{"d_model": 320, "n_experts": 16, "d_shared_expert": 0, "router_score": "sigmoid", "normalize_top_k": false, "router_cosine_scale": 20.0, "lr_router": 0.000994, "norm": "layernorm", "train_tokens": 315100000, "steps": 4190}
Below are experts of layer 2 (counted from 0) of a mixture-of-experts language model. Rows are named router (the router's row for the expert), gate (a neuron's input weights, with its number), up (a neuron's input weights, with its number) and show model dimensions 160-239. Each number is 128 + 24 x the weight over its row's rms, rounded and kept within 0 to 255. Numbers have three digits each.
After each expert's rows: "mostly gets" lists some tokens that are sent to it at least half of the time. This comes from a sample of Wikipedia text that the model never trained on.

# expert 11
router:150138112137156122109149176147119137117154112096104163133098160164113136123138139123143123151107159139111127127130135069128106137111096159110179115144178115092105076100147150126159125170111154117131101116147152105130088118099095091123128145
gate0:142106067130128142158146122164103118137116173121146117117144151124148104123113143135163162159168126091154106096171109127090130103157160115115131141070098150119157130097062052136135143140101113155149084163113161112095110160140134138108105125
up0:124118172083176135091125166103151168105147109142158151155088119145137156159152126140101113142152094126078144122124104072086130110094137127104125117168148096119133080164173175094121109108147076104125128088151099108115118108114127114159188116
gate1:114132088138133124138123125147118120119154116112165161152119112121083126115176115127109159132101144127110087101111157122142098131121145120119148095169101104158143133137098126184144123127101090167090127153122074156149147098145176120103098170
up1:083136139169153102077138138132097129139071149165084142121137164165128145138100121117093117114110159143142156116151111114150149171158123094125099152143109149133118141140129172112150142156131088089105122111131140142115123197136161079137120133
gate2:130100117142129160081126107159085123122161135108153149155112118135128119093092150190115131146160121160132197146173126118073118073135082107146106149116129131105121149111119138095160133150122133122151123141173124118133143136144132126129104115
up2:127131138122136148168130101130132141127116133096134122106187126112091140180153116082144096149116143107168117104128148102183121151105140151097150123143129101171160110144168095180128141111136127142127132127122160128130142118130079141158133118
gate3:144099133146086145108142087138112145121143169128150126113106170161123179134070144119180128116155129149143158166110119086140137161134108131096163115123051137141081139148123093146122137137145148113100129124135149132143164148127146133158155075
up3:129098131130090133120127095143103134104148147113148122154128150165107162150102152162154094162125144148154168149135074112125128181128126119124151107113107146127112133162145122123112092103153109097162154171138123153126131160135133141120139075
gate4:092104130121111093184109143167107159108145123109096118124121160120143129113148130120149109115172143119120139131109112156088131134111146180075087128131184137138139154128093143146123137151126124133102125125151141086139133126152116137117079100
up4:179118130125096104115112143140142122167105124155158128102133143110087128107154145111141146100107170072154132112115112107162120098125091115106124097118111141155160107161129135115104122119153094139092101127133117162085131109182146094154155125
gate5:098114105092148096101143139144090141070103128136154156141131118080141113155158137174162135095158115136161107111128087120136110137127116103083127101119118154111117151131049135115113147110125136167182096165133125127172140108119082157139143087
up5:140068130105155108113118110130131115137129142138126139139166150117157162191083109160154127092127139134132124089078120106142108145124150159131144115112119152160100123134148099168114148078110121123133163128090150125126107128159100152173090140
mostly gets: " most", "|---|---|---|---|---|", " less", "Bl", " ENG", " These"

# expert 9
router:133178114147092127126129163099107117098151113137154151131096157132147139124162174141130099122122164146133152126089132124121158127106096128103129093161129151099113070122093121128158166110155107130126082111137125116115147097121142182126130156
gate9:156129138151155100114127114119101139139121155131115113132166115147113135158102152106130147145169106166103105155164093135101145132089149128147121127110097099121138105134134144126114119164111125119160186171162124134106159090133141128099131118
up9:120150159130148120122117080125133119143135166120096098156151125121144118144117143125130125133118129135085140094115120104151134089099187106116079104134104184136099114145147093130104109160115098115151144154148149129131147109127169160141168127
gate10:108161144126129124127124142156128143109121162151176141126123194135132146133120127143132127145138107084113085102132172106101166118133099135119160121149122101145127125150194121142130157168128142123123170097157146113126108108130160056132145152
up10:168083135129152141107112154104104160153169119126092144135096127136125167117125128107162103180100168135115171101126095140139092132088159133095081081139129106135155139136129153142124108136095137094157150139099096124081165123122120130158094107
gate11:119095136092115106107132132133115163107090123107117155104099181152160092163110085141083125085123114123160136131111100138125136124174125104154170122122139101144153138170144156073121145170148143127111122099170126145143127158105148099097108134
up11:158130135088146157133127153131146122069139142152122133088120141174157124149128103126102161139120093143115131143080104147130132110132113092116172128139148116151143085107143171074144137107143138086080097109145136142114117136123093114136088170
gate12:183131147172148153116136151087083158090096092110134107156120103133123123143137152144114112091132142113137105119124116130122170105130148088150149144133137097110102139175104116109112159131113125117125102140143121121146129126113138095144150123
up12:102124128095116151107151158144159148106157110110092112136139148078145129121084131080140131165154091130174124087094134079135136143114137146089115159095127108119123131122115116127106132143097111156144140139099097130115137106116090157137154167
gate13:150135121145067155132098096098133126104104117081105108076114090169143108157075140129135100136100099161116153136144127067154105149127115145116118153125178108126118073142143069129117158127129152084140128133126157119147180173127150155152132106
up13:155154104105099102126137121057121139163083152113141113107180099149144143124101118111092115128073115139127158131095131103163163125164129120119114158118121154133132115127191115117118132156152155160111189108131149155151183152100131118142151123
gate14:128132149140146160076168103113105135113141122118155121119115151103141148134126147168132148141131148106107151120147148136136116124152148160118116128109091129170087110142111142128140148102109100137112157102164120120157121127112149128167084125
up14:093110149123120148103093113155156099127144126156122128157109113140107140135156110147114151157119129090110155162134158154128134089102101147159142112167150107148131069147135090197117130137121111181143112149132120155106102132117121136128125135
mostly gets: " had", " have", " Sp", " sp", " Nominated", " has"

# expert 4
router:146087091142140162129157148126146163136138125150146119141181152148134156115136141155151146144167142164140105104120156118077126075117120154146119136160151091107143093130081106178148091175139121097184102123141164121097132096107182142136130124
gate9:116104084112087113146161121149132129119155113161138108109101110129085101128155152128136136176074178151097142119150135121135099148127105135117116102137125163120186131136068109175151136105173124113088090120141155096167102105127126115154189137
up9:105102113113121140127118138131132114128174149105181150140114084134113122172137143156122141111128158170130158131166101161140136102130123117107169192147126109168117141163130117153143108147165154116183140109159112156140128126106077113157161156
gate10:112095079137156126151133130133172117159133148146139142157131127125134147127139134128151140149158166091149117107114156125088129138127124096111125110131129123148093100130104076133173144097075133153091088152128129138110122108168137083083105140
up10:138136143106135118130107091135111129137164107121099093072096134095135116096159128115173108139190151121132084099111152148141132151104156105141147136152115144142110134118099116110152139150105101125137115077078086144119149123111140132134122144
gate11:112109134152123179174150133122109139113131072130145132100109097111084166107147166095140111106173091110099116143147148144098162140125130124111129137159125131125120143162103149152129107120082134155144113088124164109157155145137153163140136096
up11:131130105160112156101150117092125077152155128120142135149146130166125146111136163149132098109161132089135114084135116127146176124090116130138116122164093124140107147168116135133141138116148139131150127072161110082163117163111134113133149143
gate12:101097144121117155139133131169116125101122107121105147172122149146152156124126102122130119146117147165131143114126155138163097147131146126158131123138068136157084115119126059154156089148134197121184087133085127122163116142124129095104176114
up12:133140124095133122111090129107144148161175168124127075095143126137119076072101162190144102100090163142109150101085135126115134123127097157116147138108126106128147116107141137164133171148145106128156163157083167118122147107116109087118087111
gate13:148103096148123097101151149101124151090099135111126109124119148131095130112188138146152088095140140088133116096133091121110127134117169116083145137151112160139113120134141124120086151156128149105160104162111096090104113101109136137145126104
up13:124151122131151159167142118149100087133136080104098137127128118088144090093127125112137097143102138126124100150114164152121135133114110135142109084138117144112139140157100121123152136094178136154079103123126142119171141138158079159089126133
gate14:159178137129062187118104146118128160072144106134154150140130144113156086134120133153110105117157140200115118161128091136113127158107121131115135140127161137113156108117133087101152103161101118128102114161181136113141152128130124145120058122
up14:136117138132174120117171114113117147122141148098121142141115080155139128109157134148123165133084135132112121137123170125089126162120123147121125115143141118144146117101103119176135125118116110082127136098106156129139163140153136130136157160
mostly gets: " former", " along", " ?", " married", " associated", "B"

# expert 15
router:154152125148126143113140206095123151149106155137160177129156145169109117128108145130165113134150176143117104093129152146119121126128117129139119115140123105102127114129135107156161118140116163152165091168108123126103101126074142076122122115
gate9:104124156140103118099130156141129139096102095085111120120127126087132094136099093122133116134170156111208077110132103122097109158129108159103188137125158136100085099118089104163147171139140137110169101145135112139126109150132102156091122121
up9:168110125084164115116158199102151142134102103172110156097191119169103137074094141097136109104132125094141115110124151162144130127126114113108135099155133155118109113140128128074124101155096149150127135127136158174176143140138134130105116123
gate10:120131065155131152137186123100107186148118140143141172084119156111140133133174128122103116129136119132104130094095100093143146151130141127089160140119164156105145126168118096127145123125152114116132122167118143099122178142126147127158113155
up10:137114180117097108099124128150157083082117126105086112181144124108107142110103125141122132115129128144150092162174164145098117138116157156160124143122089118115091113106161134105141124121134145135134124074123114121137110135135129164103142084
gate11:081095143144110133133141154114134126109093189124118164112134196198163115114106097159088153186169159120124129089132139134109115149135130101125113115116126137121128068152120174124154144137127110136148118115153148139113104138091127157127168125
up11:153126101139166080144100095148146108145139121095119105126146095105108128098103101115150138136120090131146127120123080167102139113164146122133160158151150123129161181082117112145092111156085141098156120161123120114149140107158104124108087137
gate12:178120120107106134189144130120107111128148096118126131137129120094115146111103126146159119110123138176102116116121068163141147091122134119136156122133207158113124100116133182124113067111121129122114128129082113135128108076122123130109109146
up12:085144137121145126163113117143127120122140111095139102138112130157103147112140169101080172126181131120138152139175100120118111099124139110108065127089104095121190105132094104153129128114113116140155157151134135110087136171134108155114134137
gate13:157122130099119160122099145130188080134139110090121092147092114104161113139116148146187119119145150124145134104074155101104132108111107142119147105131155124161136108157138138133130104122154149122172111173104131152118130062126148120069104113
up13:145130134159120137155114135138156109097117128095121117147134120102178121137118100142139112122155147119169106099107146141066089157112172113125147122088121077100123144176102155189108109135116126119159133132101098114171139102113154124093121106
gate14:152150149125142114070144097113083134105120088119148125132102134150143085153092164146135159100071172157162110113139118139101136131124154123127171122099113147130113118144107160140146129156131125111136131168114184125158153141122127082081081146
up14:063150109138116175137093137125133129102138143106131124114109153165136170125162100107086135160139115143132143124098142102133101139174072132153108127101088145093136121139115109120114149178170143120088114126141124077128119142142119138098190103
mostly gets: " into", " imp", " to", " Es", " Su", " du"

# expert 2
router:102130105127145103160158143127099163133143146098169147145154182143076116138163141142115129136137147106107128079110114140103105130107081134126142084161146123108157132150116182112168160139139142112136142166177148095089114144132151098121138150
gate0:101160035186145124128187092160121160108112144072145151144166134121112110071135127126121098127149114081104089153161116082115178107158099148159111134143103158127159130117136126156110134164150138090154152171093131080157125144090152111119118150
up0:095125092120144139151129129147125099108138140059157109120141177139111119101140119094152100115156140055120118119160131086134150091158129169128104150141143121139107151099101140126088131162164142143118135132116142127138132108121174118167125120
gate1:123122132117114141138143088121098101079144136105152111122098139133153100157109124140172130107147109151101135106109106121118112135115114150151139148142126181125156167146094132141122157131108124122109114149156169106151140138105107178097112118
up1:147119174125133129128118123126069137157109122148170125140121102106139127105123142180148094171120174125105104166096135140152148176124112144120129133113118135114116124146102130153132135143150142083120068097140119141142111129126129112131109148
gate2:116154133114109102143136123099099116145145140113132131089140135122147090110158131100124139103083142130103136137141166166114110112144093122095121106121082133136141153147102111126135115179154172110124114098127143133092131086146122145118137101
up2:135104138130070133099127114137152137116110097129120077141097129119139137151139067164124114128145106126139144151137092155118176092131133132130188146110136129156124134131117151147120133126145143165127148107128118127115129097164115177116123107
gate3:146145100157113110086105118127121121159134122136132165111109127109124119141111134120148102141127191150109190172141163093114104111139150144146173126115178109140125100115150116107125089142170152116174140120149087133111136121107120161155143097
up3:087148151187114091156111108135151100105135119150168143107125129144112090111150146128154176135111190141102162124113151136169113138131122128162118159147155110157161119117171126122107059123168116108152137093119122142102121111109141115092117168
gate4:161109133122117145113102127097139129120139116125101110162107155154143152148113148037139106127162139121136126132125124153085093163118160127095153144087135136151133119138153089122121132150116160154120110156085141085122122110104130193116130120
up4:116146103132147142119138097132145107107129131132103111112158134121101124158140095129094120116113113093099136143155155135147146105115117143153117119140125138117111166077100178133119149095117137107113155138083121122164122119104137128088169150
gate5:135172134080143109153095109163103109122138182103113094142142140136118125146151111128132101119096115102121109075136066139132132150141117139097134122156117159169114138158115117152127135123133183141127144155088182132125160158167138108109163111
up5:074132090173138118115130131142120205126129117129127162112145141117146114141110062132137123184160144102105121163137141114139139174144139148097128174129128052097104156069124126155149135094168122090132157109087096146147150122145093127145120127
mostly gets: "In", " However", "On", " In", " Coordinates", " Animalia"

# expert 7
router:120123140110124118136136159101119135104134130120132132137123119150145100113090140132134123137154098109089112146143100136078149124145108093120144122158142128104132085126107136111170101092155169171169120150125154118074138123135100140105164112
gate9:118111113109139084107140089130136136151110143114157141140146101160105174125130123154127106170151166122177144135135108120077137114127127150095134151160141165113149113125093181126104131116148185168120118138170145115083134064139118114091110142
up9:154151158165129151145107137126145130076119110140139101124131125087132078141113120085119159092102111124138120117125135139150122125125128136170118092093136124104081157134159107106152162146101064085137119116124173156158104168124135147158130161
gate10:112097103130135154100095106129123095154157122158144138103134130143139106176131131088151111110101108078103184157083102112135142128133149181135166112175127138121144115101156117140125158130078128134115116110152093131140116142124103102148171126
up10:156099143158108103140123108139118123144109133140152156126100133146135120121132115150128181146168153131132124119096130152120109162112136056107128098153137124134136158105107144096176132104128126116125125106160113175081093154111132116134127138
gate11:148112120146162132132161099087157115152139133112115133168125127122158137065154096119135111133136114119132112100097160111136102121136127105108138098166114149077103118132101098123141128160152123089112141119146094148116141119114138099125117146
up11:112119099102105136116113144141102106128143151139133131135130133153122147135129146096154112139096127080111121166188099155159141121133117130134149146115144121149145155151135155133075138126129135152101138116166106109108118174118159140153153130
gate12:125150120157097142137110136115148102115142122111137150152093107139122175145116145108105093092132108122150145139164089148132122142127136142138133072124093134143139121106134159096165119093147113148124119120097164155117098114105151154109109089
up12:135126140121164149130155161149140164163089125149118141099140106109150119099130099160154152141145134180154130112089148162104063124153136118149098148128130116111116103160120098126118115141121163159104116115155111112131163135150143101096153129
gate13:153104119163131129148081145135145125125107125138121121141160142150132106105130105122127118132153134052115106143141107154137131138148112138115092150086128112085128094115117117128108117141129139123106071134097132123094107090152131148179107061
up13:111110130093130093112147147110135150167109112108123125126079119108121123116127156199130095108113109204131153108095101124140114115134153127126135122144117124147106145128146156133109134162137122162116136087141151139120157118139125128120162162
gate14:127120149123103149116132145132132163163102132143148127129154145131118155125104110095136126130137141174102162122124141117161135122081115112085155162156109097143113161109158183121111123124100131142128106113133107113108138085132161151122114152
up14:128128135104114142142114110117124147106176126119106100093146119133105135136136107124120120099106070090148130118120128121118125130109143109123169110109137125127183103090161113115123135101127140116131110140116140143116126124144124104201168101
mostly gets: " same", " Binomial", " $", " €", " this", " classification"

# expert 1
router:146114079156087134117120151098074176162120121109138160143138157137138136116132148146142130149153160166158094110163143154112106146126090140124147088153147104091150089107134123168180143151163079093165108116130158089129143114118162084104110119
gate0:112098135118106210119147114145088132088147105157073135105139154110131117112164173160149136109136148134108119139112067113121101154102129188159135171137117142156131108151118116128128138127091153130135114104128127112143102129103160148101132128
up0:143102139129095143125177170131129125108138093170130108168189110159153136116164189082143092156166173138135123107146136154116098129141126108144117097069104130110139124171120110167114136085127106162165146137103110118125085107148125115131166093
gate1:148170155112138147142107113149153145128118182153136118159116085125137080179120139153122052180150149139117144120142116106125112131092187135135174140117134096084143131149124134134118135120121109172133124113145121112129167132139125168165131114
up1:145127132108125118144144134093127127123114091164135091154156085161095104123108147148093114134133100136069072155123128122137114108097143145095141147098138188181147128113127161100106128132126150138136131108103135113134144148151132124106151124
gate2:116098163120113189099120116114131151146115129097136137128145122131130110097142135168140152158129139139115158124147167153161129079128113141099151162137124129157140152151080098099144139102154106115139137085091152153185157147141137114178098170
up2:131140161115119170093138152111091159154154125128158169133075103144132171112152151148128130108092151194100136156137097134125094110124133122103158126132052095139165128130154133108149142110111149096162135150152131141119098067135120106134131149
gate3:161082102170116140111136116143142110130146117101122096111195136111127156146135060145122096126118102126149117110132116149159121163121123109136167111119124085081104134113082180131174094108100183143111076112129117134107117118116095137096136103
up3:142119120155096114152135130141102141148130119124155101101140149137153136159142125127132097150065106135115130147153147142143079181133088133133161121104125101106141122106093185141111149147111176125144113132138110110099158149113115143114120102
gate4:152134124127137151151113089139122123127126127126114145097137132145105182126115147164132116162122113065134143130092076128096138116128148131108163119155173139087156101156133103142115131125112163151130123131096131120124078144117140146093115157
up4:115159145139119155123111135107112084108178121122115096091120180138128174148097148118158174074098075155140115146136138120134136125084125155112129136103095134135058111102104154151125119155140145136197164166165176097125110121079143122117120084
gate5:141146168103104119157114125092137138151144146144117149086189098119130116120163155094143144104118135100126110104111105091155129053097128166131163145118138144167152128184150136142135144162139120158138140134130132150137119141149098117118158165
up5:170128137088161083133125162099162132115089148152120140112126155098130072113090124126142131103104137142150104125098116137140156143081092098109102076095101135158087125118142151105137137120151126109138188156112135129110118140128132103104089152
mostly gets: " co", " United", " Ed", " social", " red", " fl"

# expert 3
router:123108164121106146135188176100114146128151131129111147118110155124146159124122148106103108124164135116107108111127118156117154138115109145107138115151126114109138127120129152125152129123121147134106078117135154108104148103080107120131133147
gate9:112097103156107114118148121148129134120152124076112117152133141145104072119116114097127149127142126131163076119127159125128104124128122142143130119123133167139166103158098129148121103101123153162100108135116093148096098160128081130108175167
up9:102104127110132106115106121153123099160152118070115110172115130115120108132109131157127141116166140126142105127111147126163139120129137111134091087143143153123146104161138118138133126106126148168137142136125083125128135135118121117115144123
gate10:143082140200112136095088126113154139154120172118101129125162111122138141129115092146124122118136128123130161117150135114119104120134157164105119127077131090097100070131091107150157088114127141115154112113118079098084113130206125119115151113
up10:090171091112132120176141114129143134103138087111165149138138125130131166099146145132131114142099103146158077141108137127143083119127126114127121130133103150111166142126162092127147146128130121133149148144097159148135149142101154146112131112
gate11:154185128063116138139159105111075120087157122145161149176142110070148126146145144102122078136133148118114119113140149164137144117141111093111166158141129104119119118120135144141154142128139111131099126138158159128095109098157142110112091126
up11:109110096158166124143146149116099133108126134140095111127123137116133118128107145134079136131117110126132105148153077102150150151149097078153115138139101152179127126139124149116140125097117083151129088117120090149106099120095119143121140151
gate12:127115153159168103137103142106140113172123096106117131114132143100141188135130102084143139116138092124126126107120106168142142151109121113154162045142134088114150132083129133114149137139140128071138146133146114143116135133119135140150118117
up12:128148140096109148123153089144115114075121169125145145141133125164116110118119146179092138142114144151115128158124173125115113108154129116132111182100124138137093106136156129135119118117110131198105098093088167124103096104138154111105139149
gate13:094107113145134131216129139117108150110095107103125125193148097108174152101141126147088129135110103126125142143187158119114146121144146145161137138141166155083148100116085085144154137149127135139150130117094085115101156168157082122117166161
up13:096097135123094136139154129121162121152157114129074132105159147115138148143116105146131087138142127121102142148142136108093079081153127156145147160106124117150117132156106119102128133129131131138143133137119133142122155124109127095072113095
gate14:117131099135159117129099131102141121133126158129123147108151123100123127159119139160132087118170124148151112157139114108121115155115103193112106087102120180145105100120092137127124095066134090171140155117115136133127143105109128170130162101
up14:112157133121125087118120119143104119110130120064170107125141113084125143117152149144133138139145146115141179125096117110126121066185133137098120188124114106099130167133136171099152163185141124152106141115140137104103113135142095137144117120
mostly gets: "°", " been", " was", " were", " are", " came"

# expert 6
router:121096043164100150138194160109125114132184153115132162102159132161113112113130143114134123125147112157123112121130131175117135150108124154144171140124109118121124090130095129133152085106095175142128121140111140119142152111141108127140128102
gate9:079179118108134110104150112149151132157101159131131146150132121105129100120159076158104111087155125137128146151171112106103147143101148166126138137107094135129169153065137126111089174127144067089100118120104127140122146163125150125116161149
up9:163137140128114123151115150119149147103142074155150124172128115112138133131110148141141142089103117166077120145114180110115144146143164119138100120071133035133100132131132155145130135149117131113152162136141131108104116155145148108106102132
gate10:111126132135140126096113114106130105125102154144120126169157185121139119108140128120102116104145178118110114116134154103121148138151135153104094149116109100104118097080130109120134113109140142121103102104131127111122088176101136143128085138
up10:160162118105104139142136151129108166138102101115156107138126090105148111117083126109119105130108133110142168128116133132126132142071106084098144123137115149134135111152140169136111145153152109140173151136129136156135167068149103107082174141
gate11:152141131138135085128121130087144135122125168145137168109145122152110117134148132141135134125075179101125102083125159154113139094151122123140101106133165133141111112141117122157168119129123126144105144143104148118131151141131125122154157153
up11:169089144139126128080125125159134125117110139162116116154120178125126106106136141106125126156116133150081130156171166131136143148095122133127115149110107116115142127146115140102111127111128095090072131066157109112154078148128132128164111159
gate12:133163137114131139119120178108153150118118136133128102145125113155130135148117094154114109108128130140168128143176144134123113128094126081109156106153144087174113052124113091154131140098155127127171082167151127082064106130133139135120130116
up12:125127137110109081182123119118141109128117105165105064136140074116100149087137144125168130085134114106157156096142092139110137188129128125166081147089087148133127109113153121118096123100107123098161120113114145139123129129115145117199110131
gate13:093169123118110154147125128119125156119151131155150115119114110089172147101146142125135100178134165144111119095150114120116149091123111141144161133131077148122165153141121117123115090104141143099137143119138116108102132145145129121107104137
up13:140139128151141131096131117103101164161132093151139161099145131109105153163104112163178074117105175132126106138137124125132126154132093083139165166085138123149151136131130145129113159133147151095133138152145104123105139137130147134119129110
gate14:138107126065136174152148102112091154110133147086164103141143133116164116102120073106129126140135150095142126118099131149141091130107083143070135147135110128097123154159098164161167124170162140149117105154127154164124150136104120145099116137
up14:120107132076131179129147099123080150098136133104143100126146125099166112101126068094137124144154144083134140115109154133135087124113089137082148157152109176126119149146103156150148113151150151157104120146105166159139149153091123146105112131
mostly gets: "'", "\",", "″", "]", ")", "’"

# expert 14
router:148124066136140119134185194152149122120080128136134159106139128153141100137101113136146106153153122152151158113145087094064115164113088143126137140134108125119116087172110103120132114172123180180144092149115148123097135138103161143121121105
gate0:136111136145110122143136151146109119121082127144136134170137147149142112133153125098106094109154143158132128139156151125140119152136130147132122121134145163105122125166109128152111110124132172144154112152109100120122108096131152176094103169
up0:127109122155140093148110141103130124177111141105151087151103099099095105138178152083069123128144146111147138158102151077152188153130154209111132140120118125155159106136144141094132121127138130137141127142105043149108143164124118121099153125
gate1:119122125112149155096120144138104132178123167174138121113113159142113100100121110154148177159109095159150119081104129172091156099144096118137094129108119109101114153168102174091153130157127167143122131104148155163157113085092124111114126134
up1:121112136168104111130123136159123139089098107122139124147132162123145116108112173150078125138145132123132155157107122111149107158127103162093113122119121151127145116106136122092104151110091124162131152113154121121156146172163171063128111120
gate2:165139129153162113125134157124135160071168125141123133118136115148136121157126122104092158099107113090091112133128158142123141139136121103123143109127128098135143131113111122088148150073097122128093118130087133160121117126112136089094132113
up2:128090121074123129121164134127100109135070138108124149134100111132174130099110096133145092174118122152139152112094158151124150133128158076124158175086119160077146156156080182107129143140108088139142126158180111149115121166118120132147144118
gate3:177105164123120174128129127120092113146121064121127091140125124110090150116158150129144135141181103108100067107120065135096147158139104109130117115141159102126086144112101125105118114114114169101111136159142098111160095120141121164118129117
up3:127117124098126139179125156134182160109158119114123157113110134114105122109118110098133143116111149129142152138162134129141140117116114126143127120150127106102159133093160170125135166167166147153176178139136136103128177162113171114124119156
gate4:122141088113137156084122148150105124146137116150116183103128140109135113102145149164115096144159079146146123160159083123127082132102084092090124124096122146111100118116132094119155143135141128100157121143150193089116145092127142146098110127
up4:169162120162113163122076160124141113122165132112127137150152123130093146153146135123171138157129100132112060115178153099147114168165096101148139118158150141159143114138167084129138133100114114170175153141102141123156162082106153143112086103
gate5:124190153149135134138135135116139136125160132131106095121114120123096143148156188096136108139124161075109178187131132090114158141104130196125124122135153123153116106133120162095124121112133101153130152140097082158145095129129112148110177127
up5:143123119103125147186151127108152126149157134159156111129171103144126153123169113088127135128113116082089133110080183136120104094092104148099129142128090142121150142106116143131115133119138147158160136139150149108155139078131086140128120147
mostly gets: " from", "from", " round", " Championships", " Bronze", " Game"

# expert 13
router:131126104147115149159201127162131179127119129122168147131128153147106137145105119105175104105132108144148112132139123112079122106113124163082122145166147134108132140127119089131125131124123133144125110166145123087116115119124136174191122139
gate0:090142136136172128124119177116102112173142139146152101178120094133135156099130119113144103100132121108123088116103134179098176145147124161102080107102177130139138127127139116156112106129141138145131117112065129180143120143183137134120121114
up0:116158081109153167124107112095163126134160138168141135142172100140104156129135121108091099128109153139112138103112105155112098101132120134110110102179156127166108104115089136118142084148140107126139147147120149156123191083149132124117128139
gate1:165125118116112153141095106158124179108096109089156073118132115094095151162145147124129128130114122106147141155136166142130127138134142110142156132111134129137133151204071134099126131136137158177120138139148125131111141086140142113134126137
up1:127113130156090124076085139084135107136130109133149113135112073147113157190138125141128169126147154134120172120138146126146124168123102111141151102165134139079117134174125133093113121138146125145143096123127137150123102136081131122151108140
gate2:101112101183107116132154150124098137107129151113092142134094133161142082097100153090153104142143100150139136105128113112075125104079134115116110153146119147081105142108135126121128181122058136134117071094196111122144105076120142102139122118
up2:146172114094150157125128099121151139102101128110125133116132130092124163161135116153130147116142116090115121149119144130179125121150117134096153117078114124108094110135114136083134142118177111132170144144142129148152195176113118124146160153
gate3:105153123127105134137120159077100115130176138149088070106102129145103095147104114103190159122160127171115158141140142155130131107126129095153101114130126125137126134134106133113128183113150098117134127155109111141172082136173098115104124147
up3:158122154165130114116129109167120136120098097107143136127149152137175134122135090124065128175085147106095125148086141089116138137125123116161147148101122118154117128159111132148148118171117105156105144120130146131139089133139156070085106124
gate4:143114090140123144144154106145161134106163135113159093132129157101150139092116109144127150105128144136132152101105131122077127106128127123103131127144116153159154123124150148118116100116131133088146156093134141132146149073127160153117130139
up4:137112164083152133122136139087058120168142128135049157132128110151142140109095160124124141132176169119119112145144137120163133139097071159135101102102147128131119126146121127127126173180124110118139145149146108112101107157112121123139107171
gate5:151106084118118144124119135168129124139131140129164124123139102155151111131153142158155119147146129156103118125166143146143112118150129071112161122189138167136088100139111063122130125158092171117151118120136125104129125128117161119153155114
up5:099118190137156118120167149077103114102132077130101113121102120091097128127141160136104142111120120093159139116082124137117152159123097155126120144091105101120104137152133168151126082122174105148121110076137111157135143146151100146105077120
mostly gets: " Liberal", " southern", " leg", " Southern", " northern", " eastern"

# expert 12
router:106129162151140114136154167106108168131136147075128164145152144142127135137130154140118138139156129128082148106162122140095094125135128114088143106148120122108160093150094111141165133126132134166152071129136136099103134099147141117140117111
gate9:138137137135142157129148102102128090103132126184123129138135126142082149147155135118132097119118173126115071129155153103146120139113111138117164160132123184192126093112125117129132091116159183129172132132156118116168140156118103150122102155
up9:135113110136143111179130163139118132133121139128146158125116127146129129116183151132124094146085176130127126126146160133135107139152099109120157134158150119111169094131093118121134111096144134099151123140117139176103131156105112144116103118
gate10:145123151119081157140142154121121156122101108084140134162115089123144123121149134121111080121161107181165131097139100186105148147122130122133146111139110125118089143136165114136122178154120137142139112089111102134088152085157084114198129160
up10:114131136146087116099144084115104134151120103101104141152104139140152093104124192106142168055166108133130162150126107095145147067114134139085098120115124157102104127123109127130074108082139133162129112115081167107115145177129117142177143097
gate11:147140126141132117181144118087153137134164154126105140147146160138141219158144138126126049162108150157121134116133108153175125110118063128117180110133116098144140101130140098163138129096173135096156122142146138128134164105097129132113139093
up11:125103153158119136140136144114166144116159152162126155120121123117156120149173097140078084167090110165107152100179160132121161125112111130138196076096118123165132072145124054179150167132127117108146098136159103165149125102110106108109161122
gate12:148119147133123090144101130144113116136144134156111121133102115119117093176124146139114127093096192128127128117133163119151123146106117135128210147092160125151135132126087148153139154126168113093089109087092147139131108150095109133092137091
up12:117113131116136116143127158134111126085106158115127139085127131104097115143113137130093101090105078140109124152134086126107069165143176120125123150136131092130135145120107119148154167151139170127121110122102123101127152142151105100070099123
gate13:162119094121134163124150148142110149128144108126134148149146144132142142147143137131148102138162171108118076192108115120138101129159097130127159116106122147128113087111104146105135130122117120151102102163134130125111127124129136149178101107
up13:147135150155108130152127146086129142164106135102171115132120138158108065132088124131128142147105143133145182154072092111165132134106113121123131133133146086144137148121160131155124125123135141127158139091093151170112115153114104113109151132
gate14:132104127139064163107093114130114138110171117119135108094130135132086118134114096117184140127162140100073119112114131196142103162098104136130155139103156139136140123117124140166183124127145126130155110168162136143135134149072182144122100117
up14:100128120110138107164187148159150113140111091137116123126099155112145101150107123129084112160132110134157132169115127094114156138128146135094139132138154114137149141118161131123160118128124126160099133099103123110119079110166059131090161152
mostly gets: "\".", ".\"", ").", "   ", " ±%", "."